config = dict(
    n_layer=8,
    d_model=128,
    d_expert=256,
    router_score='softmax',
    normalize_top_k=False,
    balance_loss=0.00562,
    router_bias=True,
    tie_embeddings=False,
    optimizer='muon',
    beta1=0.9,
)
Below are experts of layer 5 (counted from 0) of a mixture-of-experts language model. Rows are named router (the router's row for the expert), up (a neuron's input weights, with its number) and show model dimensions 0-127. Each number is 128 + 24 x the weight over its row's rms, rounded and kept within 0 to 255. Numbers have three digits each.
After each expert's rows: a language model's description of what the expert responds to. This comes from a sample of Wikipedia text that the model never trained on.

# expert 6
router:142124119102160115121080124085123099119121115174149106122098108149106140121138066139140101124099137104102168127131116089134128125113127162129174108163139113091104111157106075161118117138104162136106146164118080153132141142122117129107117160168110115101116083081133084134149159164145093122113123104119121130133098167144167175149145126126119148179147144129102147105134141119152126122117
up2:091149130112152113142138144135148139171174142158122132176123068101104163083157125111121117140162132141122145148131135125113181133129100126147127125130114123102116166118176134143103162117102132128126168088148180135088152110119125125097113124140093112146114091167125087114111140135139105123119122141114132157191125111154123123183130132174117132147078144158156138083095142145133123120135
up3:168117122155173149125150072095089118144099133165126114118131114114131120125145107134124096105124133117201140139119107103141160139129129161144086146114127093153107129165145092080115135148101123164141131115126137083148110141108121138181111145118135146127137125108159129119106082153177164135131121086117142110142159093163155168147118158152132147122150138158096115117076120110156109145115
up4:119144095149098125134134139128132144135108140109115135152078138139118146175089136091123107103143149156114114098112101112126111133093143109110108125108108152139115170112152152127141089141146112159127144155125115160145146126134087140129127101156097147097128123113131082139174149090117060137144114081160099126157074120131120122107129108109155133120106193080096174138133114141181125108117
up5:084164145136161087110127132119131115134140137154161145154131078110104086112081076108143098136190116154103129139112128148166080104132158110166119121104142083145139123112132172163111160113123100121125095130128107113122125105142152115127094125167106124155111137075115082125109144143117115136128096135148141135128129142140087189135146121116107137095083102121143108111155123123100125152114
up6:132134120116165136152142128089120152092095121106134168108114093133140144130096113103082134124129149132135136097115121141128089079127132113150134127125116125166114119129108142110152151171101158170143152092125154118164146117163109145115187081108174128134145082126145097125081127140140147155169128114109141140112103070136108147143158102111101124165122142183144078095120147151144128133143
up7:131127109189129155138130136138130181103093109107162160114157109130117179157107147171155154130130129109119056105147093172134132112099144124144092131137123138159111146193105146137140135148120107150129122114109172121119145133103112137126120130109156116095158119147135112130114107115132112104090147166150126108092091127099155124126115182163135165102130155144100134136081114151125131131094
up8:109113104154131139074116133128118048136130106102143153114085186123122111111149095107120102096103160196125136127151130101153146132121123109116098126094137198174132128120120169110135120144138160119137132142127147135120132128149134128170115106148141100156121131157126105109145116151136100117094114111120127133097111112150110164104138094133165102183127125127079100098150140097126158121128
up9:102138124087145133146121132103120148145177168163165097120131134123107108097170072121128159128185137085101126128116112115128142096148121142143116160066118129062140097113137127104099148106132114118113121101121147127145107123107120144136099117117157117137058114129115119161121116127155149152117087127123111123147184151116175137123185139143135120129124094160103123106123120119135101105097
up10:147122131111171131131104113072090176127101080115144116165144120143129115151113139156112118110090164094079117138119133106139134095135135130137094125132080128160124141153156143097119160113106119165086086123144096113123161135144100124109135121114169121111114156091099152131124152150133139156124165087083111120130156143139148117155137097136123124103111177132161142118165183154141147127162
up11:118145151070128182107104142147120155128140139136133124184120149163098097133119146129118124146169118116158143085149114083123159099136165142127133169136118158122111162125141125120107131143094134143157133138170130116121111156121145151104151083188133085161106113125109136151144162110151153064128175149152117127139088148130102146130111157111165151133096150120109136149140155156111094130124
up12:125127093120126184087132130137115120113090126127136089108087157136111074191116154091110095146060121136140155114144102129143184181119134113116150137115157149098126144114141101111116119156139134117101104123111179095104105126105127120131159141168119127131148094110122112092121140104147103129123161128142136138132121113136151130175145153158119115147160181138132103123112098152173124136118
up13:099153155145116164130091111125129124137144116122117144081094135107145114088126088144157154175097179151116129152157149097105126165156100139089122148121152139112138162146122166165124083139112078152161117111108162117093174075114109091124142107136171123130138139070102091141133135128087136059115128122154142099124135137109133122125121129139137150117104105155119114131123125130113127131133
up14:160092132177083172131138126113073132160153110163174152117122142122146121100119138088111165149138149079135147157132109107152134102106128136133132208137082119071158109132133123101099154142116156135159139124125143153119093135115103137075121095128111107108115130134132109144111099099150155116108135116118141103148154132120124101127113139105101153127130129095121140134082094137167152142097
up15:119140133147113129123114138111100109126101126068160119111151146167156092125098167079126135165115103095123147117101157119156171125111161128128163131127156097069106115135181155145095120145087095125129095170122123138116138087120145132125122120154181145127125126156118104118161117119116148133135136105063079147109110151166126091150163121147112102118106119127150152138139153106127123113101
Description: Capitalized first syllables of surnames and foreign proper names, e.g. Bu(kton), Wi, Bre, Fo, plus mid-word pieces like Hartle-po-ol, Vartha-ko-uris.

# expert 8
router:199137129117127125161128133102135144084121147117131170116115112077155115102154142163143158147133115139121149139103144136086144122164164157120095092127154110079094120125178125130119131112136133141140143098115097105104095117117146120099153150150146109151129098075143104151137097130122173137129193109120143095152108128136093132127117138126140107138101099107175131157118104087087123147149
up7:124129134126153128108125124128127146146121085118144110135173130119134136135120130095131074069135115129098106150082140111130109156146167124181128132099152163082169105136173090141140116160142133104108172154151154133153105091120153153103107137102104136135158158103136112111114124120134098113174179135112113110115111123194097128139123113171143113126133132104136158114118119185103155130150
up8:154100122134184172068111138128116137122122141123119112110114136137115132136093131145093118112141116107118145134123108125115110125157121099141123108173138129095112127138169104096100194161111145143109151158116112167097132135169143107082122123092161147185115144146130143123146114134141087113100163123181137148098123110145172156134142157165122112119107145069109161157124121128141112121090
up9:172136091127137122140086134107113104123163155160179109119178127100095124104133168103161167104108100125138119151149154099111144117089157142119148163146138133118111137130168120111145134175116157090126114137084119096137109183178138161159084097123140132150146106121142119116131110102142156122124104118165097128102111109093157119165078137134121126131103121120104119128118157131115127108177
up10:139108157096144097103143120119145131135108165138134134156170086120138081142147116157145153118130154149093114145119067112107129123123104090158184160086123124093110113154122147095152129082152102084116125099131141121101158141146137107125133162092107132144124128128141110169162134165117140116162102128101137096152151127173135127128157128169180114127156131147120127104140102170142134084145
up11:116091135112195128129139120133078107146151149167099157131089145098105096175128106164140085085156116130122105107117120139096135101141108100158117112133087153124134122145142148132136132109095130127108135107128156118112109112147158149143152135104149139157147117107136161158092087132114112119088101087127178085090119133115152148089130087178133137116151098108152110112112125113139170125131
up12:128136109191135147125131140117161135111122127117078110132147097113128111136132101143148079150163118125112124100191151125103173106124142123164180135106134158141116167106153140116134123131091157122122102119110150167186191152141130113089111138134119143143108144092123125099127129143132109128144143137147106080130121127126084138118101162101160170129119096143087178168120131128125129099118
up13:120113152123148123149117158101084133129120131135116124149123120102137119156124149112125121104123119138164094114150155162108120129120154116146110135107139134155096159146099121124171140153136142067154110128179154145141143136174067107111149140122110088154191115066090115172106106112133124104151104104162173126156133106129131164100141122106122136141087141118144175120128156100116164104105
up14:119180174128126122134096190158124097121132118150155095180100108109101131142139128162105106104107156148105134166153109138112159152173141144153156113138152076113150144123165121069155158150112138111130088140140097103177130132091137125115134184136139102135137129113138123149126133151139135087118132114114109119064152142154097133158160143148125141124118135138145155108112107127119164129141
up15:153141142148120134137117128128113138124079121173141080146103125103127082154129131156108089149173118073187145143154114118074154125139121109136126125117139117085113148123131093128099138123101140090136135155168166157178120114121158104168149139125125082107119104138127129141135095156106103101127125090146098146092109130150072114174140130151154105159124158123137162120133108130132116131101
up16:112137135154142121115120158155127126142114157101160125130117122157145166104065154137132133119131105124133087120089100116092138118136088100101118127157129110118103138119136127115093173127112078148065060107137164127126119120149128155165077131146136172156111155142126106146103145178120153086143176110134122084093129134103120144145149142143108125160141142166121087152156124125128136121133
up17:115124163111111160100126104145119126164129174145092115164151109110133139141085163101081120158110125150104133115143137134102093118129084133113153150106149149129161141133118122126121143135143126103072155064116139123123153108109107106120103116112170129154172135115111121122139088136109129129174099069136112123160118169159179109142140123129146147134111136156110144150138094085115070115151
up18:155144128118117155149091074131122140110122127125104138156143154124109085125115122165141149084166094134126129142106123142120150113099132107137108129107155130079116104123117134156137100091143162100202139059148109141135117107124146120155159130100129164144130149142104151125155110097131151127178119136166124096097137140138120136121155127145110111092088141127099088145120112143086076155088
up19:079092134134134139145130123120075107095134161154094120116160120165131154152104147121150116141112109116155133092078104137148116103129139134137127121101124135122164117122167120128133132174134142133146162117152152101119135121141090144108164121146122108092138144132155154115124104071159094161118150100068103063137128171121125139106107158129143143102095156135113084122158163095147148096112
up20:143116144111145128077133117116097153131135151107184181132107108129105120109169081134115103130137115147114121147180124134156145106144129115136121098119095168107112144150162143129122101135129109132159114136148090125131138146149139105174174102118129174135103114181128119108146102093115117086107099105134117173131139142124125105111167090109127127102105160102156108097110208109112128127120
Description: Short word-internal pieces right after an initial letter, e.g. C-it-rus, F-ir-st, O-ut, Par-am, also -ruct, -fect, -aged.

# expert 7
router:136102128186136138132132126164115169118096116152152156120115131104100171169117145196141104155092105120086125101148123157099121109121144150161100127149134124107108157210124113148113130134114107155127104118119137138136138115118146143076121098106114130086102089101138085129137112111127124138084133135161126130085107122114162157157108147136154148137136160144146116145068144123115116134147
up2:099141113121079136133176106136113132100096102149119118098176089123070132151105165148129145124158148105155126109128093129101117136095128133128140132170142154121100136146159145115154160124144123083121112090109169104112105126118125147131122159133147129131124100167110124147091148125159149141117107123122128088123086148167135111169143194126129109146129175168134116163113069147120117152111
up3:117123119110071151098101141132135115125153143161134134127131092099096100185106129083170137131130149140095143158110095143103130122124157146108124159169112129096150153146113129119125128134138131131121115075113146133093097142130141118177115177181125058126104116108145084110098102128119131089103148127101151120135130120154125137122108124121097122145098117143100078116122128144068153134092
up4:120101078138095114111111200136103109137134090091123146144135122151110119164109124162105097144112145127098106106115102168172152126116105123172147112147114123125122135083104112137105145121112124116119103127146129131129139101153116136137130118126120163141109115145099116124137106094104192106154126153101140112089112158139132126137141142114159140123130054131099133147115093202121133120066
up5:132127168154141133143099116111113096137139107159102165133173112104141125114153120210136116131140082081104081112125142121133145103139114135138129107119149163141100108132125152161145117154124156135138107145130161090172151146093130104137180114153122116122160148119114143147098128143128166081163157125149160108150159172146119163138108151126160150139111101106143140115086100141106160160119
up6:116131132146120121102138154148184146143104094127108087087153092141138134126108143152119100129138157140111130139117111086130167139094156082088158108103167145156086156153165161132164145192067147155105153103186113146134164131143097115118095131099138118146119109147134161137109102131124146129146147124112134132165116141093151115133107139162106145135100115135103108106140126133138118119166
up7:131108135129123109143076111142105140172150091151146121073155154152140109136170090143142173138117109120079146121138131117191150075109070102136133121129110116091129136127120160158154097136115116116159159101129122146103123197162124101166120136120111088171185126123128135117133135132118150097125123119125091128141133114116158122128148121162134105098130141152098122134132162105126133148103
up8:115150121137158129099109131066111133148109131107174109158181149127111130159119157129138145090124129122097117145109091129129145132104094084101130141123115135110121176137135136135048123135145107137159096115135089120101145146112119135050139106112125128123163149154118118112112148124101124129118184129134145087112125142131119144105122171156101181137141153145152111125096141129096158164111
up9:105123131160152129131132102117121128081167075075132116153098132111116187149094126156090098114127149139102113135121107132126141144099112097133106154152167115129132170113138115140122123103115136155111141122124178113133125153131146151132138139156137163155176123151139100151125071132123176128157142163124141156086130099138067134119116127151144135149155137190091114127113099133081143138130
up10:144124140113127155095131155158097122178137088150127154153104125108123117132140109144148141126147130161093131104126136141119118067089083128151066147146133144138129093160114118088097128143084133148132176100106170114112117105132088160146077147124125107140117115089109106102139104103144135125124093119147148090122136128132136128157159092123107167122085116132096142127134097155119122063133
up11:148128081095105179149122128141108171111138123153117147131163075140131147122135128140083151123137107156127169164135137147125135100184102119131142142146155134119162111102144139089125150114145129094124153108128122104107146155132126097126105130155121162140087117100162149077124119178189166150113107132102129118142117116140156128097114145140138131173138149124082126135150120178179134158139
up12:090130094111149148078128126127126082111151143091091168152126113090155104130065104110101133116147111151109126096193140129104083081137076103135111125154114132092098100133152112127121130169104116141145092132151091147175165113141125128145150139144121120148087101108119132123129098162139106127123116130104152157111143142146137139167147116129157138131166142139158134127161153120129123156160
up13:104171160141076159157164085089124129132145137165099089118140130156112134099134139145094135141125110120150132144124115154102110100158182110140098114143089117070106126102117134148118175148110096172139090136109129095132137134129128117145092182116165104133138136171099133114158120150138123148093127145145109082096128130111114122099120180123126084106140143125101087138130141112139131121146
up14:132166127147138150151096112113144102103100089124118124168125136145120139112161132182083140115148144132150133128151090135124144121162118137125110117135116136100114139105144135093184125130088117163147131064104124144158147145137095116136146147144082119115148155111104111148167164079183103088155143109122125139127108093142147159157133138118085125158147115141124122125091151170148169096154
up15:106144115112126109130147131124100107095136103141126163151126074138117159126075098107053112149121165089142103138138135157092152117075139132150096114158188087078132179162145152147141141163154128128142126129134131135126090134151122102173123109142094133164122148163088153122162146143122118108104124114149115154098139127133132145126117120084140146137091126151141106126141109128139128117163
Description: Pieces of transliterated Korean, Indian, Arabic and Chinese names and non-Latin byte pieces, such as Hyeong, Mujibur, Bahadur, Kh.

# expert 17
router:142162154117099117149156164114166142088090144129130149108147133116091135094159156157159152130179165181071125118151112101169098140125125117137166125132103144156126104113138179146148105120127167131138130168124111136130145141148129160112106127118159089147118135142100157111142153105159134128127108177131114071166130162154146099130103123132131157108120131096174148141125137105106099114117
up7:073110145146150155114098127135105106118130133087124095138175155131137105168091098072146132123141112143140085146122126129102147130177114142128121126174095155152125140122145123119114147144151120160159133118145110130147107167120105133100131098151149099151131095116172128111171135133138132155157149113144138156165096145121212152113097121170137149146086140119141076117120115141124104112131
up8:123172117151123141156141113081140108148128137092141153166181137134087117111140107136124172122134074183136144137146140094093170155153119088157138134138127146139136145124144101154133100179132134110141136120121114115164156129108127140185184097125132105160111086181148112168157101121157115148114138145132074147144126119137126121108165099136138160149113131105118158122118129112114151136120
up9:140105100081101095173105139110155115146139106116122145144149075122109080136157120132151119101120127111132092111135133137102127142123089134098125113136150134089149117122101123134105108134143160105085090161161126125164108135169108139147149082082119112098113115140126137121154108120083136119161116119150168107164140132112166133173135133141132155133079171114139132131171096171116160101164
up10:135117140163113136138075166170123104100153145191116081129159102126153135130099111118078119172120106114125102119114086144168141137147135145136094123166167113169148128158104115145127117168137142099102131093131132085114165126139147123117130139140134160120139148129135128141139129177147161124133115128158088120126155178170157120148188105139103126113139130126142154088120088154130137119144
up11:104164157121122161102176137097103119144119129128147107150100113085118150103138131112158143134176102120132087129145137137106138116133104088123111098122090082110127145108108119126120106137082148135120128128060125101135103122170165136110146110099122150078144168158103144169161129140152121120143164114135162071115079125109114133131109153194132095138146125132148153137106134115110104118126
up12:119133109127092126151110121139124115102161142131116149109103117075069174091097174164145094177071121148108130152115135124141154137095083084106117150113184119112121166104130142091081144129115174146134139147149112101131113118150108098119147117129117123087134121150105124125099108120106109174117128163127139106098134148125161133118113158129115128163094157135123121115151128175121116113153
up13:126093094134108107100102086119168144133116106136116073159122177131106140104138133097118106185092135116128109130138135072120153109145118094148089082130097119129146136129121134131124139146138158133096162094148143121153115175118149105138097153126119141112126157183119148157130153169151111084110099120102121116134085179170118147107107127132098146096116136135135101124103114121135086151109
up14:157126159152131164121124104138122170096127142128125127162118088170125122107118129107158116166170124124146119157154150162141103154131137090146130110145077093112104103118129110133146149125120126124110095109162115110116152142082129129181153106133179133141158127142101164164089159119111155113148159143126165168158098119099119067092120120153178128124095113134127137092141109124152136096121
up15:119093177126146153138115096119107114090105099125145094179122122099136140099137109125125120106130091108122126097141139154143145100139127151162118160129112102161105161165113104108075134152122116121186114113123080153129149126113181143135087089145140159103125085135112168105147116058168158154130136136128151150104153133114127120102155157149144146122122138098110103101119103100145139135140
up16:096102116101146089139128056115121130126129130117134109112138140125142154143099176144058184153151104119163143062162142094146121125140142093135116115125131115110159073090126096096139121129112119142107136134129149150118138152139120107190124106096147143163158142145115118131126164125079162137124142112144152166147114164123127121095103104118138090119144137112120115122099141136148092136121
up17:127099099148122117117109157103116134177148122120171147131133074114120123172099139177137153145112102142130135103130133130105076112116086113170106120130125125148144165125105138104149136132158119154103124167133167140094152134139141119138170092109136132151171143132142126080101117129112108079117128152162163140153076154167104138105114141126155068140135112125130114115148079162126149130095
up18:176149133139120138117108161186065116122121124118090130109132147136138153132131154105144139051208112157121113116139094148147113142149152090114128132123092124107113123135125116120169121124105135138099140149136099115136097140181136140178141155120093152128107123146149108127092081156164169121156120110128137175127158118124139112120132125154121137080103130133146089109157135132136120141128
up19:127138153129087147087126112131131122129121078155141120101074145156122138134142130120121119096121123155134120099155155111134183123131164080119178118123113131112161131122129147163130161120122094130148135124142112160137124184087116114241134121137132122148116143127132121108092120115109124100115149140121155134161089123148155177116131153089151150115121094102122095137115129086115134122145
up20:129156177158109158075096115132097107161151148139113101110119166133123137113092162092119134199091077127150121128090093117141161132166122135139131119127160106119121089160093133126107136159157130135113093084149132103129124171069117084123141111137112114126132089159128093096153105128131140118144129138131121152160159124104140128129143143093108117129143139138092114128149127168129156145152
Description: Month names after day numbers and commas or in before years, in birth dates and career timelines, such as 14 December.

# expert 5
router:147154116122131085173133131181134127115161147142107091137168123160158150146107129129147134140095095113125132136094145096104154055104097128112133144132127115120112138132122165128165175096128117132140087111105136073112165156143156136143112117155106134120146151150119137101134157117099129166151133085087101117088125153125142149124101130100167135079082140116123138151155137125159170130124
up2:113159105159118161151073128129133144175150134121168129122143131147114145120091087160154113118129097135115106111097149158142193111133122125166065129082142155148119106139142105145130177145149175110134126167158078129132147113113107136120110105100114110140137139152125112131126087157111145169159129110131133103135137159141121148144125067127144138149116144138112101149128081166143103121101
up3:143141114155116133133118148128148134146145102145130119110130118143148130151084127096183125104135106144127085166092088159123138135096084104117137176143150160168076151101082145128143140163135160109120111132122139115122111097107104118161146116151087085102124149112143133111145105108142140146125170130108158135092125138112119173133122127127087119075136113119081145079171135169116099151137
up4:127138129101137124115132124137146149128074170141100140162140108114146147104140135131088127091130137095126174122159105148126188121088167114134133175130138140113108098158069150092129165163123098123109139141105145154110148131129113081139092126068129100103116109156109147135128139129199171123123101116099121127086143146133127106141115149183101134102137127115120114112119118098151132100128
up5:154134180124139164112109086140119117099126136113163097170138129093103093088169134095139161119111096138098115163162142111099129153093116130132153113148144148132122101177169123110135104146099118133138128087118154146128146110144145116152155095123153122117125152135079153093106161136159084148175166133109108127079109112102142134164114119132161115155083125131109144100103149106151123129146
up6:129124099093161104116142103114144120113117172130090142108106135089162127113125147114123123146092097172173082128149108163125170071115094086113130110153117135133112139124151116115144130171155103148121129122136122122129087129156125117114137128127127100133099124172128157162114106090157117105115119043125116121079112165103078131127130148136146126115134146107082133127116076107140150124126
up7:136119115132108147147155086149138125145134129098122118112128141129105147116137099159094128143106135156137104118135073135129079147142139085111122106162148160136134203101147146150184133178136121132099106115150138122166131119152137167129158171120150118177142137141150197078109102114139140106116143103138172096132141134098105129108120123102154109152122153126129086139121098166141123103144
up8:147079124109129129158085126069156126142128136131118154136091150118130121145118110123118105113096165111080125157153111159113148142100117125111125156108157132122149139137127103148095100125118064079151135156107121132119117121156147154133061117092124159100109153143124141109140081126142072133167145086141168172136118087108096128141123143112093104120130084121099135099119120153137124117115
up9:150177086146086121151113131114115120134136128119135139150108118120144088176142133079150163170094106163092138156189129113136170115120144136114129147125137148161138161128155090127137152117104092098114133106107147076107146163130115135164130093100093133122116130134095129072125179112127119090164169085126130101116113142125125161137159118122150090117131128124089098122113109135132114134130
up10:144125098138174100133091128127098138096187139126164097125132130107177088125099084161154089148112167095122131162129126122134149123078154102142128127138085140113132091140095168137119145149152136164113161127095097127169126131159097122153117105093125138127125094095140136133160097138099114153141156122125103138138080169156105152127100118167154121116130142150119135131127106124116171121093
up11:133114155139128110150145173164144084139152155141108123110153152109135110129097143115117148129119144092130095159110080149125151133117130170156123121149083102173168102086104119111114079122159100113091142177147087131078154124133108136159093109106093094143126129110145139136138129082107153086129123139135134106108160105149169130132161127141129114099090104139120132116139147172158107133106
up12:159122148123162130079085116138110136131132158121145105118136154133215127098157146130141133137140148112113094142138144126118162096117150124117126163117105180168120167092178104116111104161131134157067124102115130137116145098149111091174144119144105153148085143121105148108137111160120144119098151130131131140130142154106170123174115115154126146134126100123126122096115114145115135067150
up13:124117146154152110126115140144143114104117154148143111116188097165127139093125141173159082130149120105130112095099121164134156161148145142172124175157133164091102116132132127100159134136090153103095109074135129124113126137132115134119173140135157146138141160081161138112128173084139164168120124089104163098124113136123115129105153078178144130122143134133146096112134101125156125113136
up14:116093130144111132051153109145143097124135152124135107134142129141140143132157145122120114130085164121128127107121117135119173130104187132122197178079114163105085124146088144110160123155143095125134137103102161122126108126157120112160115111145115093115106175145063122125159157121089101126164129119133113130132130126176108130133152125134144143135099109139123106113138148101119114138072
up15:112125106132124139130125050090154105135159146133131125155168145139094150149096119093157095150143165143140159145173107114129186131130166107125069122112132086162087113150124124126090139126174139124119098102163142159120138138124107129135100119124134118152128142112135157165133148152103121152114100100110159116118109114141122109176122149153135157113084130134148135093144139120139186117097
Description: Opening pieces of longer English words after articles or conjunctions, such as app-, dis-, int-, un-, plus the modal can.

# expert 15
router:137145144127155099170145129182103141128128092125130128118086144085116148120126073151149107121137136159142135147133159102139085100116113153140135092132172119077137128096153180156080104107123095105131078080147114140110127120135139124122145120144092158095160142136117126146131127149094129147139091069125143155125128107084122104129134104127107112154142175145155123126116139113119128182146
up2:158151099153158145151139131083138137134122112158144115144149103118113190113127128092168129144172113126157092110143064121130092149107141117117136108140183117148096159113117133127145125089100134136138129173160115139137085111101118107128126112110124100098099189132098067128157137099137135150128118105098122090147107124154119155124152120171116138101108151082119146100145148138132112146126
up3:085170165137139093162136127141115122115101119074151120125126146108143141122109125136123154121127144127149099123122180137113118100140118104173111101088108166115095158090121121125110133107134107112094116110111127146151138157126119086167165118159134142145094141128123138145131106139122080130131167128114102145127142134079099122096128102070170119077136149163110146128086124097168138105071
up4:155153151159158157135149117149143093151146169116126088158118125111123095121085129113112143173161132168132124116132115118170069104131109104153134185114152098168124131125112110173113100139095148091147125088126128131189159151111127124114153137114152113104113130134109162127133130086112115105136121104103149127139141116133141113084120085155148173145111141156112077109119121136096138164124
up5:164130127078142136119154146126146080144147157097137110116143130088126167165098120130092153126159128099154163135101136143128129105152069105129157098115120138115161094079086144127075120113135137092106148129126160161096170137097118104084133103160154161149145106136143102145129110147143139111134125066135131121123129142122128160140115142181098132140126147122098125112167132127162103107109
up6:152118149133112157116115133110113139105107110093112145178147170148177125078140093137153158094167150132137145127154140148153095167097148115118159161117154148169126103147145139078142131185125101145130102132098121096151134151135066093147122115128139143135130120131115115162078134119154107162142141121087136104173111088136117129121155114166123124183125141113145131127137106127154112139103
up7:114079147157157092149167135134123090140134135112146128168151118106121138113135117121135122142169117166149122123096130161155165120101105127143135127114118118136113139107142128128082096149146099103143135124158200100105151108144106092170130131120106172130112121142141123090128128116150102105087089177114134108114067165124145117086139078146121160160108139121168126111128096101149144129159
up8:170165092162109125144103109125123162140088094137165132151136119132139105167130127147133118128139133100097095186131151071121114086096136157157119118160120163152149098127145105106132138160173168154163115101113100113133129081130138140131113121144131126124103181139145137123152117127130108142106093067126110133115107142115073121111161145115153088122114142132131136126139072153135108154109
up9:147130130136145107080152122125116123113111132130186153121113132115125140153102142134133191091108115133114143107109145129120126088137090076113144097129093104147122086122143117153159208125136130085136126143120146164105101109144127079156088097163146137131091090140150123132088103116145127180096122152131107106099147131151185141128118109146143166124109130103113134129129121161150135103123
up10:122136105146143116152172114135102139150151118117151149138133115159137114125108133151079117115133112149072149154107134135123093165088068083131104143164140098117142139086142182164125102140104109137114079128099101113141107121139116141166165127150123159142135123099125092142122126125123135165156106093133131118128144111119086093099120162100155144174147123101085087148106141153127094106153
up11:139172137143129154151111098127120125130096121145155137168130151103169143124125146105081072112127157107124116117155137134185103143064125142123134161153174093102114130099127167130108109124083084119144115127127116100140133188121146136150164105171105161101110164157131102136143101130130160111132160139120156126133126121122125110160151117130133157110106131201142157094134129117120137136104
up12:163144149132169111130158146141170136086121154110135117146163153102147117144107100140137122126136160149152110154132114135112109134118151141148075100133124124121105120126122139123068088147131110126163141129120123167144117170095140118177141113166122129107073138096145150179132071162187152136139128103106130114138128137114136112104126124137102087103153149125141097106122159136095075167153
up13:126175133088141148095135109106132106127153120137112160152166106125123172120162121129141126117173138193138103080162106120133150146112166069148133146143142110118160134087137171132101114147119144109130102106121105147104156141150125060120131089116119134143115119123123139148053111150167143105106138118098107117113155161117135096119093107161122144130132150120140110133124142108152168131107
up14:130148154125137130123158159128063129091153123100119087126099135118074119133150136127124122148115087120134135088164165130167139122129154097159141122130111117098144122082131122162132114103078112156147123120106117143153107110124116133117157136171184104116097098126113145118142092114129079131139155089109126071104115159159124133162146159129132068160124159130142151146101121118135127107165
up15:133162132110131139178152145113092121133123087132083121125096193109124152091100117119081128103136166153123134144134114121138106096144119128146178110105127089067173124154114132157128093137125121095151150123134106086127122166136130128154192146169135148140123124136088137148091159098142120116158120122123153098110143141134106134157143128103155145151135162139131104099108122145097127170097
Description: Music, art and film words in band and album descriptions, such as punk, guitar, art, rock, vocals.

# expert 22
router:124122122118169120087133141137085122128117134141127176110120109117113116121143104093153122138119139109116157130084136129160133172114125143119130134114140146119123128112112115133085135122150159154146120127169143148152070116137099130078099140084161156091133112119117135178147113136159143170177105175117095093117178102153132137152140117114128115190131169109091105135124110112099088084129
up2:126165108166177148159057178119098140152112112131106161142116109124133121136126119125105105152141093134151134160137165152150105125129130132158130087130128116127126116125091146132128159139091079124117152115117167180172158101123136118164122148128141139134087134125104132132139127140160120129130131155146135170153106126106124137098116057123081143083110149104144110144116060112115123129130
up3:160130119132095124124153146148124160117139156119135149157139167121123112157115103129119105114096081137156124113142171140122155139142129136156110142136174091158143143111204105119152085168096090128125131134126101134136114141133161142123097096146128108189157118084149129119123110091147118112145133139148104149128104115090082093127155113116131118088129109125171114135168170156153136181139
up4:174109133137134146130140147158105116143096112127160124147110112162101160137113160097110140102109147135187160156096140147127128105119102139152108135083160137148132163146092147115130172152108117138144115118132099126164121165109128142146168132122129115139100167122096144144124150109099152158085108167081085097095111105124111153090124137097079164157142138150168152093136123097149119134116
up5:143133112126163112129135125141128121169134120185153145167132133137071110126143118107138107108180111112088135176100085143149142129156125128173123178115064097106120075114112124137104123141122145121121152133112173146121122124141111123140141136099134112128113094114090116126129134144130135114141116218113089108138141134127163158125140123138154114154120156145084069125137123132138093120110
up6:087144146142136148126105118099138130145127143093154088145134112104115142117104137149112114114102142134074179117125129127128166146142122119141129142152135120171130128042108110106101116106131160120131119136126105075125180131152124175096111130127125170128114086143162075118125142098151130151089143105123096106095148121124130112114136099150194118090112114124132114091102146119169147141141
up7:116106129093102129155157157169128115129150122129121173099128108144159091131105143084085138150143121124121089157125124108109123147123167123146120126122162151142134104147108146073115104117123146091122158145160150139125104123088133097207147134123140140132158131127147149103117127112149112087110113152135121135217100140145124120143136140124129125087102102078112156087102139106117127103096
up8:142104116132145063137125142115112097128188074121153116120112123098135083112119133167109149122113127105118110158095131134112126118142123076112095171119131077120115153107147083144149121096119105108136169136122127149127122176160122149178155141148109142123129113164127164154092162095087119138103092104147117120114138124123107119110089137140139113138117133101132100151159151143096151167090
up9:122111108147152115122107127093130132086168088137147156166141117107113117139082141082158120102164123126105126176143120141102196062135121126144125085116128130114113174115139116128115122145132130164134080122139117083155114111173119124100107101133132128131102100161145147095157137108113122129146138151151125097146161117114143135153161136129098136121110089191108130143151144163099130100151
up10:146145108092130089106113152129125101175126147112138100125155102145132094079124076068128108117122105146165136118114104122119087122111169148139105131146083155151108142095160129131160151176122095150112162127145120167142145139155070132113136139157167121153158127159126131148126126123170133120164111082081115131101153154135100137106122115104137131127106156128136133132100109109165132152162
up11:146101104123135111092156097097125143130130149115126133127101093150095123107093155140115112108121123121121158101132119129127171136106141142122115092068125146101119112106159154131093143122149126153120127107141151130119086162113097067102166165143167109103127116141080160122175127097083110108120103091120136101101119156142151151156149148143182093119121129122090104139156145167124165125162
up12:104086108169140089092124163132106150127112142146112109108147142158134094149140090119118135086114148149132144144121104130107124114133079133081140139084099122153118178105131144160149153141121078167148161134125093064107134107144131133171092147142151137165113135174105111130126170115149111121142074108129140135136113111128146116102134134171116088094116125140094165124127127114113091133132
up13:176138140123168124163169133119113134104113129151185114131150118142142103109108136139141111113133071115144169142143103156127161158123128093124112127108124150132145130127120119101126144170163123128137132105119128140128141121049111073060121111168113133113068140131131108162169151088138113124093145122103131141095134122129090163130122144161088112140128121112109126086106117122150135122086
up14:143126121127106158137104087094091101116182165131143111102136145121104151116131095135133149152070154091184116091131109147175132161119100109142163105109128122133147129090120135142134116114039161152108129156121100110199095149135112144085151113174145133155109125114112117146156129121138134128157124108103140136105129120137151113136136118121085132107140158121128120124126163138140110103127
up15:144143138086119110102142133143135134125117156113094122143165105174145166148138109146131103118133118151068125156066084114113154118104125138138140139125105152137118146127110110083132078128128090082154113153145166106122152110117124143141145091146134101108156111178155143099132131099126165130107141134100096144117118142134106142151176169087103113094099109164113133095119106142080107152141
Description: Given names of people in lists and tables, e.g. John, Robert, Christine, Andrei, often after a party column or by.